{"init_std_router": 0.0203, "n_head": 4, "n_kv_head": 2, "vocab_size": 8192, "beta1": 0.95, "beta2": 0.95}
Below are experts of layer 7 (counted from 0) of a mixture-of-experts language model. Rows are named router (the router's row for the expert), gate (a neuron's input weights, with its number), up (a neuron's input weights, with its number) and show model dimensions 0-63. Each number is 200 + 20 x the weight over its row's rms, rounded and kept within 0 to 999.
Before each expert's rows: "gets" lists some tokens that make up at least twice as much of what it gets as of all text. This comes from a sample of Wikipedia text that the model never trained on. Tokens count by the router's weight.

# expert 91
gets: " s", " f", " al", " b", " S", " l"
router,204,207,185,174,178,173,209,187,196,191,222,192,209,174,220,174,170,137,221,205,196,177,219,168,211,194,167,201,185,193,172,204,197,192,171,186,187,211,206,198,212,187,221,189,193,208,218,187,246,229,203,203,184,212,172,220,203,202,216,196,216,175,226,197
gate0,187,224,194,204,182,217,220,179,234,193,228,216,225,223,215,206,177,187,236,200,197,205,186,206,174,215,189,182,220,236,163,182,205,177,186,213,191,200,175,194,211,170,243,184,187,209,204,200,243,188,216,231,212,228,230,198,192,204,195,212,203,187,167,197
up0,208,200,205,221,198,213,215,215,171,214,188,175,170,190,192,172,184,159,201,189,184,223,180,181,170,222,208,222,217,222,194,198,194,202,194,186,201,198,218,219,232,151,182,234,175,200,188,213,193,161,189,201,206,207,209,187,185,206,191,189,186,197,203,234
gate1,221,185,224,195,194,203,190,174,229,186,194,181,229,206,175,197,159,154,220,211,219,178,220,225,230,219,197,208,212,231,182,198,214,201,227,182,188,201,220,214,186,211,192,182,208,230,235,219,200,215,167,189,213,183,207,190,173,232,219,207,194,192,258,203
up1,190,226,225,218,201,208,168,201,201,206,225,171,188,225,211,199,185,246,165,191,244,199,218,217,217,195,204,206,185,186,219,206,211,197,200,184,201,208,190,200,210,220,191,209,196,213,187,224,237,183,201,207,190,186,183,205,211,227,232,165,205,197,189,173
gate2,193,172,203,189,169,202,222,196,205,144,208,181,194,153,201,202,216,192,202,167,201,238,177,164,179,193,200,213,191,195,186,188,186,184,182,172,191,209,224,194,222,206,208,181,196,179,225,182,230,188,220,193,213,204,214,203,170,193,162,201,215,183,211,214
up2,194,204,203,203,189,215,210,195,194,182,218,193,200,205,205,177,206,192,194,173,252,197,206,211,201,225,191,185,178,161,200,219,201,198,225,192,217,200,164,231,177,208,203,215,210,199,179,197,176,179,197,183,218,196,196,226,201,219,192,194,216,215,216,222
gate3,200,172,190,186,224,180,196,197,216,200,256,208,196,177,201,182,208,188,237,180,170,189,181,225,217,208,202,185,168,172,171,207,185,212,207,200,195,238,207,181,184,165,229,223,209,166,175,182,227,223,180,201,181,185,198,206,194,180,195,228,219,212,195,191
up3,207,194,209,220,224,195,189,183,202,163,162,208,186,191,201,217,207,184,188,211,189,199,229,209,181,166,180,174,169,177,206,196,202,205,171,208,202,212,204,178,209,226,200,205,221,198,201,190,204,172,184,196,195,207,194,208,187,192,183,191,180,212,186,225
gate4,232,202,154,219,183,188,237,189,184,195,235,189,159,189,195,178,201,190,202,174,206,182,227,190,190,234,184,212,211,203,163,218,166,176,171,213,172,192,241,235,202,184,216,199,185,208,228,187,217,215,214,208,193,179,186,167,201,184,196,180,226,179,226,213
up4,181,237,209,188,211,218,186,189,195,186,193,224,244,185,233,212,198,176,184,207,217,220,177,184,191,214,188,208,215,214,243,192,198,182,207,184,229,199,194,224,188,223,241,189,184,187,185,204,186,209,200,204,216,254,214,194,198,184,198,168,183,200,221,211
gate5,187,205,178,173,208,188,196,174,204,202,210,209,170,199,203,219,197,212,213,240,194,197,231,225,217,182,214,202,190,152,169,202,201,175,175,182,201,237,203,189,205,199,214,177,184,187,201,247,201,205,192,198,180,160,164,198,215,175,214,222,203,175,213,157
up5,184,164,227,206,235,188,167,185,224,205,183,203,201,203,214,237,188,217,159,198,209,211,176,218,185,216,231,163,204,196,206,202,188,213,251,212,217,217,188,193,148,163,199,174,197,211,192,190,176,206,209,189,194,221,202,196,214,186,201,174,220,212,203,223
gate6,235,182,199,180,185,226,186,190,217,213,187,202,189,207,191,214,189,191,172,229,207,203,208,253,184,183,173,205,195,216,238,194,206,186,203,182,198,218,197,180,172,217,196,157,221,186,197,210,209,213,195,203,191,198,198,202,181,198,191,199,204,164,188,164
up6,185,186,184,184,168,198,188,227,239,210,179,166,219,214,200,189,202,199,212,195,204,210,163,225,208,186,202,197,205,200,211,217,204,224,211,207,178,204,197,179,196,201,195,214,240,198,200,195,214,204,144,205,186,198,199,220,222,191,185,188,208,205,176,187
gate7,199,191,189,195,194,210,205,217,201,212,230,205,221,205,157,172,172,186,195,205,207,196,204,179,230,189,213,183,177,223,231,208,160,164,211,183,225,210,197,162,236,180,181,192,223,191,222,177,205,200,182,195,218,169,189,189,183,207,220,241,200,170,233,175
up7,182,199,184,189,241,201,233,186,219,220,198,228,164,219,217,200,158,236,182,221,216,179,227,159,204,184,201,211,218,164,233,195,217,239,184,205,182,208,200,187,197,222,236,195,180,171,215,233,165,172,187,182,193,198,251,168,240,183,189,212,221,219,168,220

# expert 80
gets: "ing", "e", "ed", "en", "se", "y"
router,216,227,200,161,218,187,223,233,212,194,188,200,209,186,219,201,149,197,191,195,211,164,203,194,193,195,201,226,162,183,186,170,199,187,195,183,173,210,176,182,214,203,210,212,185,209,152,193,214,226,213,177,186,218,184,264,226,195,215,195,223,197,217,220
gate0,221,200,217,222,227,228,192,213,214,197,208,197,192,184,187,162,219,220,202,207,172,156,213,218,190,202,177,244,204,189,157,212,180,184,194,196,223,222,175,202,221,193,186,198,207,215,198,215,172,181,213,158,187,191,209,214,224,175,164,186,229,204,210,205
up0,181,184,228,194,176,232,225,223,189,202,209,148,225,225,195,196,231,181,223,204,189,198,191,189,220,220,204,193,179,192,217,180,181,220,200,159,198,222,208,169,177,220,194,200,191,209,193,191,178,166,188,230,238,183,204,189,206,190,195,206,203,195,217,225
gate1,204,193,208,191,185,171,215,190,202,205,194,208,192,189,225,219,194,198,186,187,186,180,158,183,155,206,209,176,183,205,211,214,194,177,206,198,193,184,196,196,193,236,223,214,148,187,173,239,202,235,164,189,182,235,231,223,209,173,160,226,208,211,231,196
up1,212,195,189,214,184,221,206,203,199,194,210,229,200,193,201,184,207,203,191,184,215,175,216,182,180,216,211,216,186,153,194,212,190,193,215,214,204,217,188,181,197,187,189,170,176,227,186,227,215,212,236,173,175,181,203,164,219,167,178,212,163,189,148,226
gate2,182,209,192,224,233,209,199,211,192,208,212,196,202,210,204,227,221,195,232,228,207,221,197,196,181,168,193,230,183,208,184,191,173,149,210,200,202,220,203,198,211,199,202,161,206,153,222,163,175,199,198,177,206,193,208,210,190,185,200,191,194,203,226,224
up2,180,171,171,190,157,183,215,229,198,188,204,224,204,183,195,206,196,192,197,205,171,195,190,196,191,167,219,205,183,168,175,198,177,175,226,228,211,225,180,188,205,220,192,229,179,204,245,184,200,209,192,158,201,195,205,195,208,171,183,177,175,192,207,207
gate3,203,156,204,198,234,166,180,212,179,188,218,202,182,197,214,191,214,204,171,233,199,202,172,218,216,204,216,238,209,207,197,186,202,184,188,188,222,231,181,204,187,229,176,218,177,216,164,196,193,203,203,166,220,191,201,180,194,185,208,196,227,202,237,164
up3,182,189,167,188,195,209,172,173,199,213,164,182,198,246,194,222,197,203,227,181,202,199,210,192,194,165,188,215,201,228,207,197,201,208,201,177,211,192,215,222,204,185,179,180,220,196,223,183,163,199,218,188,190,198,228,232,157,222,223,174,227,225,191,176
gate4,203,181,204,195,197,199,196,164,192,173,199,226,213,203,191,199,187,213,226,208,216,217,213,156,232,196,167,237,185,186,190,172,203,164,198,189,175,185,152,178,182,231,193,184,185,219,216,242,195,174,175,205,178,229,201,225,209,212,191,212,206,182,204,196
up4,250,183,180,176,205,194,202,177,199,204,196,195,197,208,209,206,179,199,167,188,187,206,217,227,205,237,217,226,179,215,206,175,193,219,227,241,217,221,153,173,198,209,214,157,203,214,177,194,173,206,237,220,217,206,183,199,191,204,217,205,202,203,230,206
gate5,219,199,208,208,164,189,167,196,178,175,159,197,193,189,199,200,205,197,165,202,220,197,181,194,225,214,226,197,199,194,150,191,216,166,205,197,175,202,211,166,179,172,199,205,188,167,217,215,176,216,193,169,188,231,241,217,266,204,224,217,217,177,183,200
up5,176,230,216,176,181,213,205,189,206,179,244,144,203,198,163,174,168,195,183,227,214,233,211,183,194,212,199,210,162,217,209,198,229,223,205,186,185,160,200,218,209,203,171,204,215,214,232,221,223,213,181,186,196,171,232,197,187,184,186,207,206,199,183,207
gate6,215,200,221,204,195,196,190,234,188,235,209,206,191,206,188,199,214,192,196,208,194,195,207,194,159,193,193,206,203,176,179,163,192,202,187,183,202,191,200,195,189,212,180,214,188,175,196,175,184,215,219,143,200,175,173,222,192,174,193,179,176,222,226,211
up6,218,189,212,218,219,253,213,197,197,189,209,179,184,162,209,186,225,166,186,172,190,189,185,203,211,194,233,205,232,186,164,223,166,198,211,190,205,181,211,223,173,204,212,178,203,180,204,211,214,214,212,192,230,191,203,213,206,200,208,171,190,205,201,200
gate7,219,220,214,189,212,166,224,208,207,185,177,205,186,205,176,161,178,224,177,209,183,191,234,221,175,201,199,213,183,213,166,232,157,194,185,187,230,180,195,168,229,209,224,240,196,203,170,221,196,189,210,201,246,215,177,206,220,203,181,193,213,207,180,221
up7,171,206,210,195,238,190,215,212,220,152,199,233,221,188,205,186,199,205,213,166,228,211,198,189,178,204,183,230,210,222,221,198,203,195,211,249,218,203,230,223,214,210,191,202,202,187,187,225,193,223,220,172,170,217,199,210,198,234,156,190,209,186,181,181

# expert 81
gets: "ing", " You", " Love", "y", "ure", "le"
router,203,229,234,197,205,195,234,218,187,184,205,199,214,194,205,202,158,185,203,221,196,186,218,178,225,200,210,200,186,185,194,162,207,176,177,187,191,190,189,206,203,200,199,234,178,195,164,203,214,237,218,190,184,200,202,232,230,226,205,226,237,179,218,195
gate0,202,246,256,216,235,214,160,217,194,222,197,186,191,231,208,190,209,197,195,196,179,185,238,184,198,218,188,196,190,173,206,175,183,202,201,151,221,226,193,165,190,233,190,209,189,194,210,190,188,222,204,213,173,193,163,179,207,214,219,217,218,198,199,206
up0,232,213,227,182,184,205,195,206,181,189,195,216,224,208,205,219,206,184,206,186,156,213,232,178,207,187,190,188,194,240,209,224,191,200,218,213,189,190,244,165,183,180,223,177,222,220,204,159,233,193,184,170,171,232,196,210,198,168,173,230,187,207,212,215
gate1,216,214,209,204,187,187,200,197,191,198,226,225,167,179,202,214,204,226,210,167,244,190,174,176,183,170,202,165,191,195,187,198,214,172,177,170,215,167,205,207,210,218,201,208,196,201,165,215,209,228,198,216,171,203,207,199,273,240,204,190,185,208,189,167
up1,178,228,225,229,200,186,186,188,199,185,194,206,225,197,197,228,195,190,185,198,213,164,175,194,199,179,153,194,216,189,213,201,197,243,210,169,193,228,198,228,210,207,222,195,227,205,210,180,190,183,176,223,192,203,176,201,208,194,187,163,212,195,190,221
gate2,194,223,222,202,211,221,190,190,189,222,197,195,215,214,206,210,237,209,212,196,207,169,177,178,212,235,210,198,189,163,194,218,222,202,201,197,178,203,188,224,244,197,224,215,194,135,194,171,215,243,215,202,201,205,255,225,246,182,212,250,219,151,196,204
up2,180,211,229,171,193,223,191,213,195,170,223,196,225,184,207,200,186,186,224,189,183,207,174,247,166,223,189,203,198,220,213,204,176,160,220,194,171,190,209,231,209,204,193,222,209,197,213,216,181,214,200,187,244,224,194,217,186,220,182,192,223,227,170,198
gate3,183,167,169,203,212,214,218,180,208,211,174,210,230,200,199,206,191,190,186,214,181,201,194,213,202,164,164,217,183,187,191,174,194,210,239,191,223,170,172,164,175,201,188,162,181,191,212,194,193,163,188,210,231,195,204,196,199,205,229,208,228,228,200,194
up3,206,170,195,207,192,156,193,176,205,225,214,191,195,204,194,197,213,188,207,200,205,203,193,187,212,186,225,239,171,226,198,245,233,195,202,200,208,222,162,231,208,225,212,209,186,213,230,177,143,186,148,182,176,169,229,198,186,188,237,212,194,205,197,206
gate4,194,219,215,194,211,208,174,210,203,231,197,207,201,223,198,212,176,207,215,230,199,185,181,226,184,211,196,207,232,201,202,235,215,205,233,193,224,214,184,205,231,180,183,194,189,210,200,196,221,237,218,188,206,188,222,221,183,233,226,228,195,183,222,169
up4,155,199,201,213,193,197,208,199,188,222,196,168,233,206,199,209,217,231,187,182,195,222,198,191,196,219,213,197,213,219,221,197,216,190,199,193,204,213,191,218,210,208,202,204,179,236,227,228,177,173,191,177,208,222,189,227,173,215,160,188,209,202,181,149
gate5,207,221,209,205,182,195,217,219,186,205,197,247,207,157,197,199,189,174,240,200,204,203,199,212,188,158,203,158,211,195,191,194,209,200,219,173,193,205,211,195,207,192,212,211,145,203,159,195,171,205,198,208,176,195,204,162,216,205,217,236,223,212,215,203
up5,183,176,222,198,194,222,225,179,202,187,203,204,179,218,166,195,183,191,238,198,195,180,212,222,244,210,208,228,181,214,187,232,151,177,208,234,200,220,202,220,218,196,215,160,205,204,210,229,210,219,215,182,201,207,193,228,213,179,240,217,202,176,200,163
gate6,173,199,206,168,207,201,228,162,199,218,190,226,205,195,190,193,182,205,182,226,174,248,212,187,213,193,212,188,213,183,243,175,187,184,176,192,190,169,211,214,220,166,155,238,207,215,206,186,198,202,194,195,189,206,210,224,204,173,239,197,185,188,203,226
up6,208,166,177,189,217,194,210,183,172,187,204,187,169,185,181,205,197,209,205,184,196,202,198,184,191,161,186,176,190,208,157,208,192,166,230,188,253,201,194,198,165,177,159,216,215,226,206,201,192,189,160,169,189,211,209,228,184,202,203,228,228,191,197,212
gate7,224,170,182,222,186,227,188,188,228,211,172,199,204,237,198,173,187,223,210,210,198,182,205,210,200,169,160,190,174,206,183,201,185,243,187,174,212,230,213,191,185,161,213,206,200,186,252,189,195,226,211,180,194,196,202,206,186,218,202,185,233,217,202,206
up7,212,206,200,229,209,205,205,186,251,229,205,221,168,185,186,207,210,191,204,185,233,222,212,195,252,212,222,183,182,239,214,176,188,196,213,206,220,189,184,214,197,202,194,222,178,219,211,208,207,205,222,220,152,203,182,180,226,256,224,175,180,197,215,153

# expert 34
gets: "ov", "z", "n", "el", "ić", "b"
router,203,205,176,184,195,200,204,199,197,200,214,188,254,168,207,178,214,161,215,215,180,192,224,191,196,149,190,223,187,229,184,180,224,184,187,174,196,204,172,176,191,184,223,205,168,182,181,200,208,226,203,188,190,229,174,206,219,216,203,211,205,179,217,219
gate0,211,186,247,208,208,190,209,203,172,194,215,169,169,195,219,232,201,192,238,170,168,174,203,201,186,150,204,224,230,205,197,206,200,182,198,186,246,200,199,202,196,191,193,181,173,206,187,185,202,207,189,189,179,205,199,192,156,191,166,241,226,203,177,191
up0,234,165,223,185,201,206,209,165,198,222,197,187,219,194,194,209,206,187,196,219,216,192,204,189,233,206,235,197,192,198,187,197,198,222,191,216,207,196,198,214,205,186,216,241,192,224,180,171,190,211,196,198,183,177,225,155,217,200,232,213,228,167,208,180
gate1,214,188,192,215,192,204,192,176,196,202,209,198,225,163,206,214,189,161,181,182,207,167,205,194,169,168,181,160,208,243,193,212,227,186,188,153,187,229,217,201,211,198,194,192,203,185,196,194,196,188,152,212,232,235,219,228,197,236,201,186,205,189,223,204
up1,189,191,191,174,203,190,197,201,191,187,223,221,205,228,229,234,226,198,190,192,191,224,215,190,211,182,157,177,219,223,204,184,194,199,210,220,198,210,204,188,212,220,180,202,175,190,192,197,221,179,226,242,194,183,204,188,195,189,192,212,190,185,196,162
gate2,207,260,219,232,176,218,207,232,199,200,205,179,205,222,238,190,175,194,190,189,196,186,203,212,180,183,189,219,192,215,175,187,215,209,205,202,187,163,218,234,187,161,207,203,176,209,191,175,240,202,183,184,150,218,204,231,218,226,214,192,172,240,201,217
up2,186,192,210,199,177,173,201,226,214,205,215,216,205,185,204,206,182,175,174,189,188,191,225,175,193,188,206,175,202,216,223,218,227,186,223,227,212,206,198,196,152,179,173,219,192,177,182,215,214,181,217,186,216,181,207,226,226,195,174,193,207,200,197,208
gate3,195,180,130,213,189,209,179,242,214,208,208,230,201,184,172,163,177,189,199,198,215,206,227,208,224,198,198,167,200,173,201,223,223,202,214,206,232,235,193,205,172,204,184,195,182,218,203,201,186,192,231,178,186,210,169,187,192,181,202,178,205,214,220,229
up3,194,229,204,164,174,196,187,233,178,228,220,211,214,175,205,183,241,203,165,228,234,191,181,225,226,201,220,201,201,210,186,218,186,164,180,224,204,172,209,208,221,172,164,173,219,212,205,207,196,221,191,214,222,200,213,201,156,226,202,211,175,231,184,237
gate4,228,206,178,159,205,208,209,200,175,220,182,178,185,205,198,171,205,213,217,228,167,231,198,220,193,226,201,188,188,232,198,184,207,174,193,210,207,206,229,196,196,181,212,211,207,194,200,176,247,200,210,186,210,228,190,257,192,205,242,157,215,202,209,208
up4,185,211,233,168,214,240,219,197,205,194,184,208,195,160,188,207,212,253,244,194,218,220,203,203,194,184,217,200,209,189,195,169,217,170,196,174,199,188,197,210,210,178,226,131,224,206,223,175,194,172,209,218,208,175,187,245,180,178,193,164,186,201,185,196
gate5,224,188,218,211,176,226,206,185,208,195,200,187,194,160,210,209,184,211,182,192,186,194,160,169,214,219,204,239,207,257,179,204,210,215,156,234,222,207,215,211,202,220,185,195,208,235,200,160,201,179,206,175,198,209,208,186,195,221,189,189,187,185,189,216
up5,153,204,199,202,198,203,206,202,208,216,165,222,161,225,213,213,176,207,207,184,177,224,209,188,199,158,232,226,207,155,202,243,215,189,203,181,217,199,191,191,204,215,210,229,208,191,228,188,185,191,233,207,189,191,187,216,178,199,217,199,207,197,209,196
gate6,203,210,168,193,192,226,177,220,154,212,177,188,209,174,204,164,205,185,208,176,178,199,199,174,192,214,198,210,169,244,183,206,216,205,216,225,176,220,201,203,203,204,180,218,205,224,195,203,152,213,214,153,194,191,172,187,206,181,185,228,178,215,187,219
up6,205,160,193,175,207,193,195,175,202,198,228,211,175,199,221,186,177,186,189,177,222,213,212,180,223,207,180,169,197,207,172,222,220,203,145,190,164,226,186,198,205,195,176,202,207,222,258,203,194,242,157,224,199,166,211,191,154,192,184,230,237,215,185,207
gate7,168,177,199,186,201,205,167,177,196,191,196,188,202,201,200,205,244,220,193,165,178,208,200,152,210,161,178,166,178,205,228,217,189,148,190,165,188,179,231,199,186,219,188,211,204,198,183,200,217,175,208,200,180,202,207,229,215,193,159,192,193,215,189,230
up7,164,158,199,215,238,229,198,188,192,172,183,168,205,192,190,149,201,185,180,210,203,202,218,211,216,151,186,224,207,165,224,213,167,213,184,173,185,205,217,195,199,187,206,182,195,236,222,229,192,211,205,171,180,190,190,154,239,205,193,219,198,202,197,216

# expert 64
gets: "ah", "á", " Sy", "ar", " Ah", "ad"
router,231,207,212,186,211,213,191,224,205,201,214,193,205,167,191,174,179,169,230,226,188,200,222,195,214,168,194,220,175,197,188,180,214,186,164,190,190,188,169,165,212,182,209,201,169,216,202,209,225,219,246,229,176,216,210,205,219,190,231,191,216,188,203,217
gate0,200,221,186,217,189,224,184,194,190,198,222,230,158,187,205,216,193,192,238,188,183,184,204,207,207,193,177,191,168,201,176,201,201,150,193,197,156,167,206,211,226,183,204,170,221,201,199,199,142,224,210,206,201,209,201,166,206,213,190,170,217,166,201,200
up0,242,187,209,195,186,223,201,238,197,196,177,182,216,209,194,196,175,211,218,192,163,210,220,238,210,210,189,199,176,199,220,190,195,193,201,219,193,218,212,213,199,141,243,203,230,231,185,198,211,153,216,207,175,217,226,188,199,235,187,168,233,205,213,203
gate1,201,179,211,205,202,178,233,221,222,229,213,176,175,182,227,214,216,193,166,209,191,203,220,206,207,234,196,210,170,175,219,173,211,181,186,191,225,204,181,192,226,186,166,227,213,206,184,196,229,213,179,197,184,211,233,217,215,171,222,207,198,208,195,167
up1,187,173,206,176,189,183,213,212,176,212,177,165,189,198,209,190,201,197,245,184,234,214,190,169,179,191,189,198,181,210,192,199,208,203,223,221,201,211,212,212,205,208,211,217,200,202,151,207,173,198,228,197,238,156,193,155,185,188,221,240,246,185,171,189
gate2,200,170,204,198,210,176,239,209,214,183,188,194,222,178,202,219,210,165,223,220,147,192,223,201,200,185,212,174,202,203,229,195,204,178,165,224,171,200,192,216,202,183,184,189,159,206,231,165,221,228,208,173,189,180,207,219,201,182,206,194,170,211,194,189
up2,214,231,191,184,189,222,197,176,182,202,222,163,214,200,213,154,236,204,187,199,185,205,187,200,191,206,188,215,213,231,193,213,212,175,209,200,164,203,221,208,186,208,204,193,209,243,234,200,243,218,172,224,209,171,204,231,188,195,236,190,207,184,226,205
gate3,207,183,223,212,193,218,251,186,181,208,173,216,168,196,187,195,189,182,182,243,189,185,193,171,202,190,195,205,182,213,194,208,186,209,200,199,230,181,180,181,219,200,151,198,212,226,194,183,195,211,231,199,165,227,196,187,174,159,168,220,230,190,197,195
up3,233,188,175,226,210,195,184,175,198,204,216,191,216,213,178,221,222,226,175,223,187,216,204,222,168,218,223,208,203,179,197,193,224,216,196,192,201,179,189,195,199,191,182,209,185,200,168,212,208,203,206,174,194,153,228,198,197,199,182,194,276,207,183,220
gate4,254,239,240,218,227,233,202,199,189,216,187,178,214,189,207,224,207,190,190,227,214,226,223,199,177,197,199,217,207,178,193,238,176,222,202,188,208,213,190,202,229,227,184,184,153,202,191,211,191,198,180,222,226,198,178,204,178,208,201,175,224,206,182,210
up4,207,150,196,225,197,178,194,194,237,205,207,230,205,197,212,183,199,200,202,202,228,193,202,197,192,181,213,218,201,213,227,180,249,223,214,246,158,191,178,213,150,170,203,185,209,219,231,204,180,233,225,178,201,199,218,230,188,198,189,199,191,192,197,178
gate5,194,199,194,202,239,202,176,159,197,194,200,203,196,207,196,203,171,204,222,196,201,191,205,196,228,164,218,177,180,221,188,202,187,192,211,200,177,202,222,166,203,202,210,168,164,208,187,202,200,201,218,198,228,186,167,221,172,186,205,165,193,198,176,203
up5,189,189,207,215,214,191,201,196,195,187,227,214,186,236,191,212,197,205,196,200,180,163,216,196,229,229,203,229,192,178,188,184,203,243,204,220,184,234,158,218,192,186,175,182,206,201,170,198,178,242,208,207,215,187,215,200,197,204,213,222,197,220,244,222
gate6,213,200,208,197,178,213,210,233,213,217,225,205,181,169,203,216,185,184,216,196,167,193,203,183,148,173,193,216,234,233,197,184,211,211,233,188,236,194,175,207,221,174,208,195,184,185,172,193,213,199,210,203,206,172,251,208,228,223,200,212,207,214,197,230
up6,171,210,171,206,191,215,226,191,244,215,178,190,242,181,224,171,207,227,185,212,233,203,221,196,192,197,190,193,213,208,182,197,227,186,174,197,201,206,191,186,205,217,246,195,206,142,192,172,211,191,159,177,224,185,214,196,200,237,193,200,191,212,204,179
gate7,189,202,183,194,176,201,199,191,190,207,241,204,213,177,207,209,155,123,226,224,148,217,197,217,195,203,169,191,182,234,196,181,206,157,219,219,208,219,212,185,223,181,182,191,213,242,188,206,224,203,199,226,196,198,225,193,195,190,202,207,195,178,168,206
up7,213,211,204,205,175,226,204,220,198,200,199,190,189,180,193,181,166,220,202,190,176,227,199,185,208,195,185,188,206,213,195,171,184,203,203,173,231,170,174,228,196,176,206,218,218,224,205,161,185,196,224,218,181,189,185,164,183,202,206,161,192,161,189,182

# expert 71
gets: "l", "w", "v", "j", "av", "ag"
router,214,216,177,188,202,200,205,211,199,178,245,194,204,142,189,151,192,183,186,185,181,183,208,162,194,190,168,232,162,188,195,192,231,178,164,169,198,217,193,181,219,205,200,204,188,213,187,207,214,216,192,205,186,212,156,207,204,215,224,193,222,192,207,213
gate0,207,187,192,195,185,215,185,208,195,181,226,189,195,197,210,179,191,237,189,227,167,219,178,216,202,177,223,221,222,165,179,140,170,189,190,174,194,243,197,204,215,165,190,190,173,185,214,212,176,184,195,169,227,214,172,226,211,203,171,211,216,206,181,204
up0,175,234,181,216,195,199,207,169,224,176,206,170,188,182,225,193,216,190,237,200,210,205,193,188,198,208,167,201,214,244,217,210,189,153,202,180,195,169,215,185,234,231,197,234,204,199,211,173,202,207,165,198,165,180,197,199,195,217,186,214,224,210,201,189
gate1,209,232,221,172,226,194,195,214,207,213,181,208,184,196,214,171,184,195,207,190,206,155,190,213,157,215,215,217,202,216,223,220,193,197,181,196,217,192,184,189,194,223,217,205,231,190,209,235,180,200,207,190,177,218,134,214,236,182,215,224,220,202,189,180
up1,199,213,238,216,207,210,192,211,190,224,187,216,178,234,218,241,211,213,214,193,195,171,212,216,217,170,183,214,189,197,214,225,227,198,191,212,167,205,207,203,190,182,222,203,219,183,201,198,219,196,206,242,182,166,214,203,182,195,195,253,208,218,216,197
gate2,209,191,214,189,191,171,195,255,207,198,195,206,167,188,164,196,181,184,239,178,230,229,185,182,187,171,194,165,210,227,184,173,239,214,211,187,207,203,219,153,204,200,200,210,160,215,213,217,188,210,208,232,183,200,198,205,213,155,200,206,192,203,201,239
up2,201,184,215,190,219,164,212,204,192,203,213,201,210,170,225,223,192,162,199,186,219,237,193,182,221,192,206,220,189,188,218,149,194,184,227,206,221,178,167,177,160,185,197,211,216,230,189,181,188,199,155,170,191,173,194,207,206,188,217,166,203,204,217,214
gate3,158,240,186,210,212,206,206,216,178,170,215,183,193,165,185,186,189,220,199,182,204,211,209,222,185,178,208,211,219,220,193,190,205,227,196,197,212,203,205,244,218,174,187,185,207,176,160,176,171,166,214,198,215,174,152,183,216,200,218,194,200,220,214,232
up3,204,214,197,195,166,227,179,169,191,191,216,208,217,178,218,198,174,204,221,196,182,195,175,179,201,179,202,199,208,164,195,191,175,191,206,177,217,181,220,190,177,200,206,215,209,188,241,205,190,224,196,169,214,194,189,204,175,234,151,200,184,173,144,201
gate4,205,201,172,187,215,160,189,225,198,218,236,176,235,198,220,172,229,198,178,195,230,212,214,156,185,215,174,229,219,204,210,157,220,208,196,198,208,196,206,189,192,216,208,222,184,249,195,196,179,199,188,184,223,190,210,187,185,184,186,205,219,224,197,203
up4,235,192,180,225,201,208,226,204,208,206,210,199,210,232,230,202,219,217,175,198,239,201,182,183,187,161,184,237,175,228,178,200,216,199,203,212,167,196,206,196,186,199,215,201,200,192,205,196,195,161,203,211,169,224,190,174,189,196,203,222,201,195,180,163
gate5,198,220,193,186,158,173,171,224,245,200,189,187,192,191,161,163,205,211,215,220,212,183,198,174,181,226,212,158,179,214,199,211,202,194,207,196,185,177,196,220,210,172,179,241,220,202,205,198,203,195,209,212,217,182,176,159,199,234,182,179,201,201,181,154
up5,197,186,205,199,190,191,193,175,197,178,180,211,200,199,185,204,210,215,179,228,205,181,204,157,205,196,191,186,171,200,204,180,243,191,177,200,205,220,191,207,221,211,166,185,192,139,224,206,206,184,212,195,238,203,150,220,191,244,158,216,201,209,201,181
gate6,242,202,197,163,200,223,165,213,210,204,182,197,220,176,216,191,232,209,218,199,193,237,204,195,204,206,187,211,225,242,257,192,208,159,201,224,209,210,187,200,224,194,211,209,201,197,214,181,184,202,226,212,187,237,190,174,170,183,203,194,205,211,212,174
up6,183,187,199,200,225,188,227,200,212,198,216,217,181,173,188,225,221,166,201,185,166,193,207,188,206,192,166,202,217,213,206,188,193,191,220,198,217,184,193,171,179,176,241,219,185,212,177,236,199,222,222,151,193,195,204,195,177,179,186,183,182,211,205,210
gate7,242,170,208,253,213,185,177,225,209,189,181,204,225,192,216,187,181,204,221,191,174,193,203,152,201,190,195,195,218,172,213,164,226,202,217,181,193,182,166,225,233,211,216,204,221,199,201,183,193,208,220,202,212,184,171,177,199,231,185,185,198,201,191,189
up7,204,205,163,200,186,181,236,207,191,184,175,223,250,207,206,209,210,221,160,197,202,213,230,247,199,223,216,192,200,207,196,208,197,237,185,206,208,202,204,167,211,207,238,177,221,184,196,207,200,194,191,176,185,201,226,184,224,220,167,238,205,191,168,215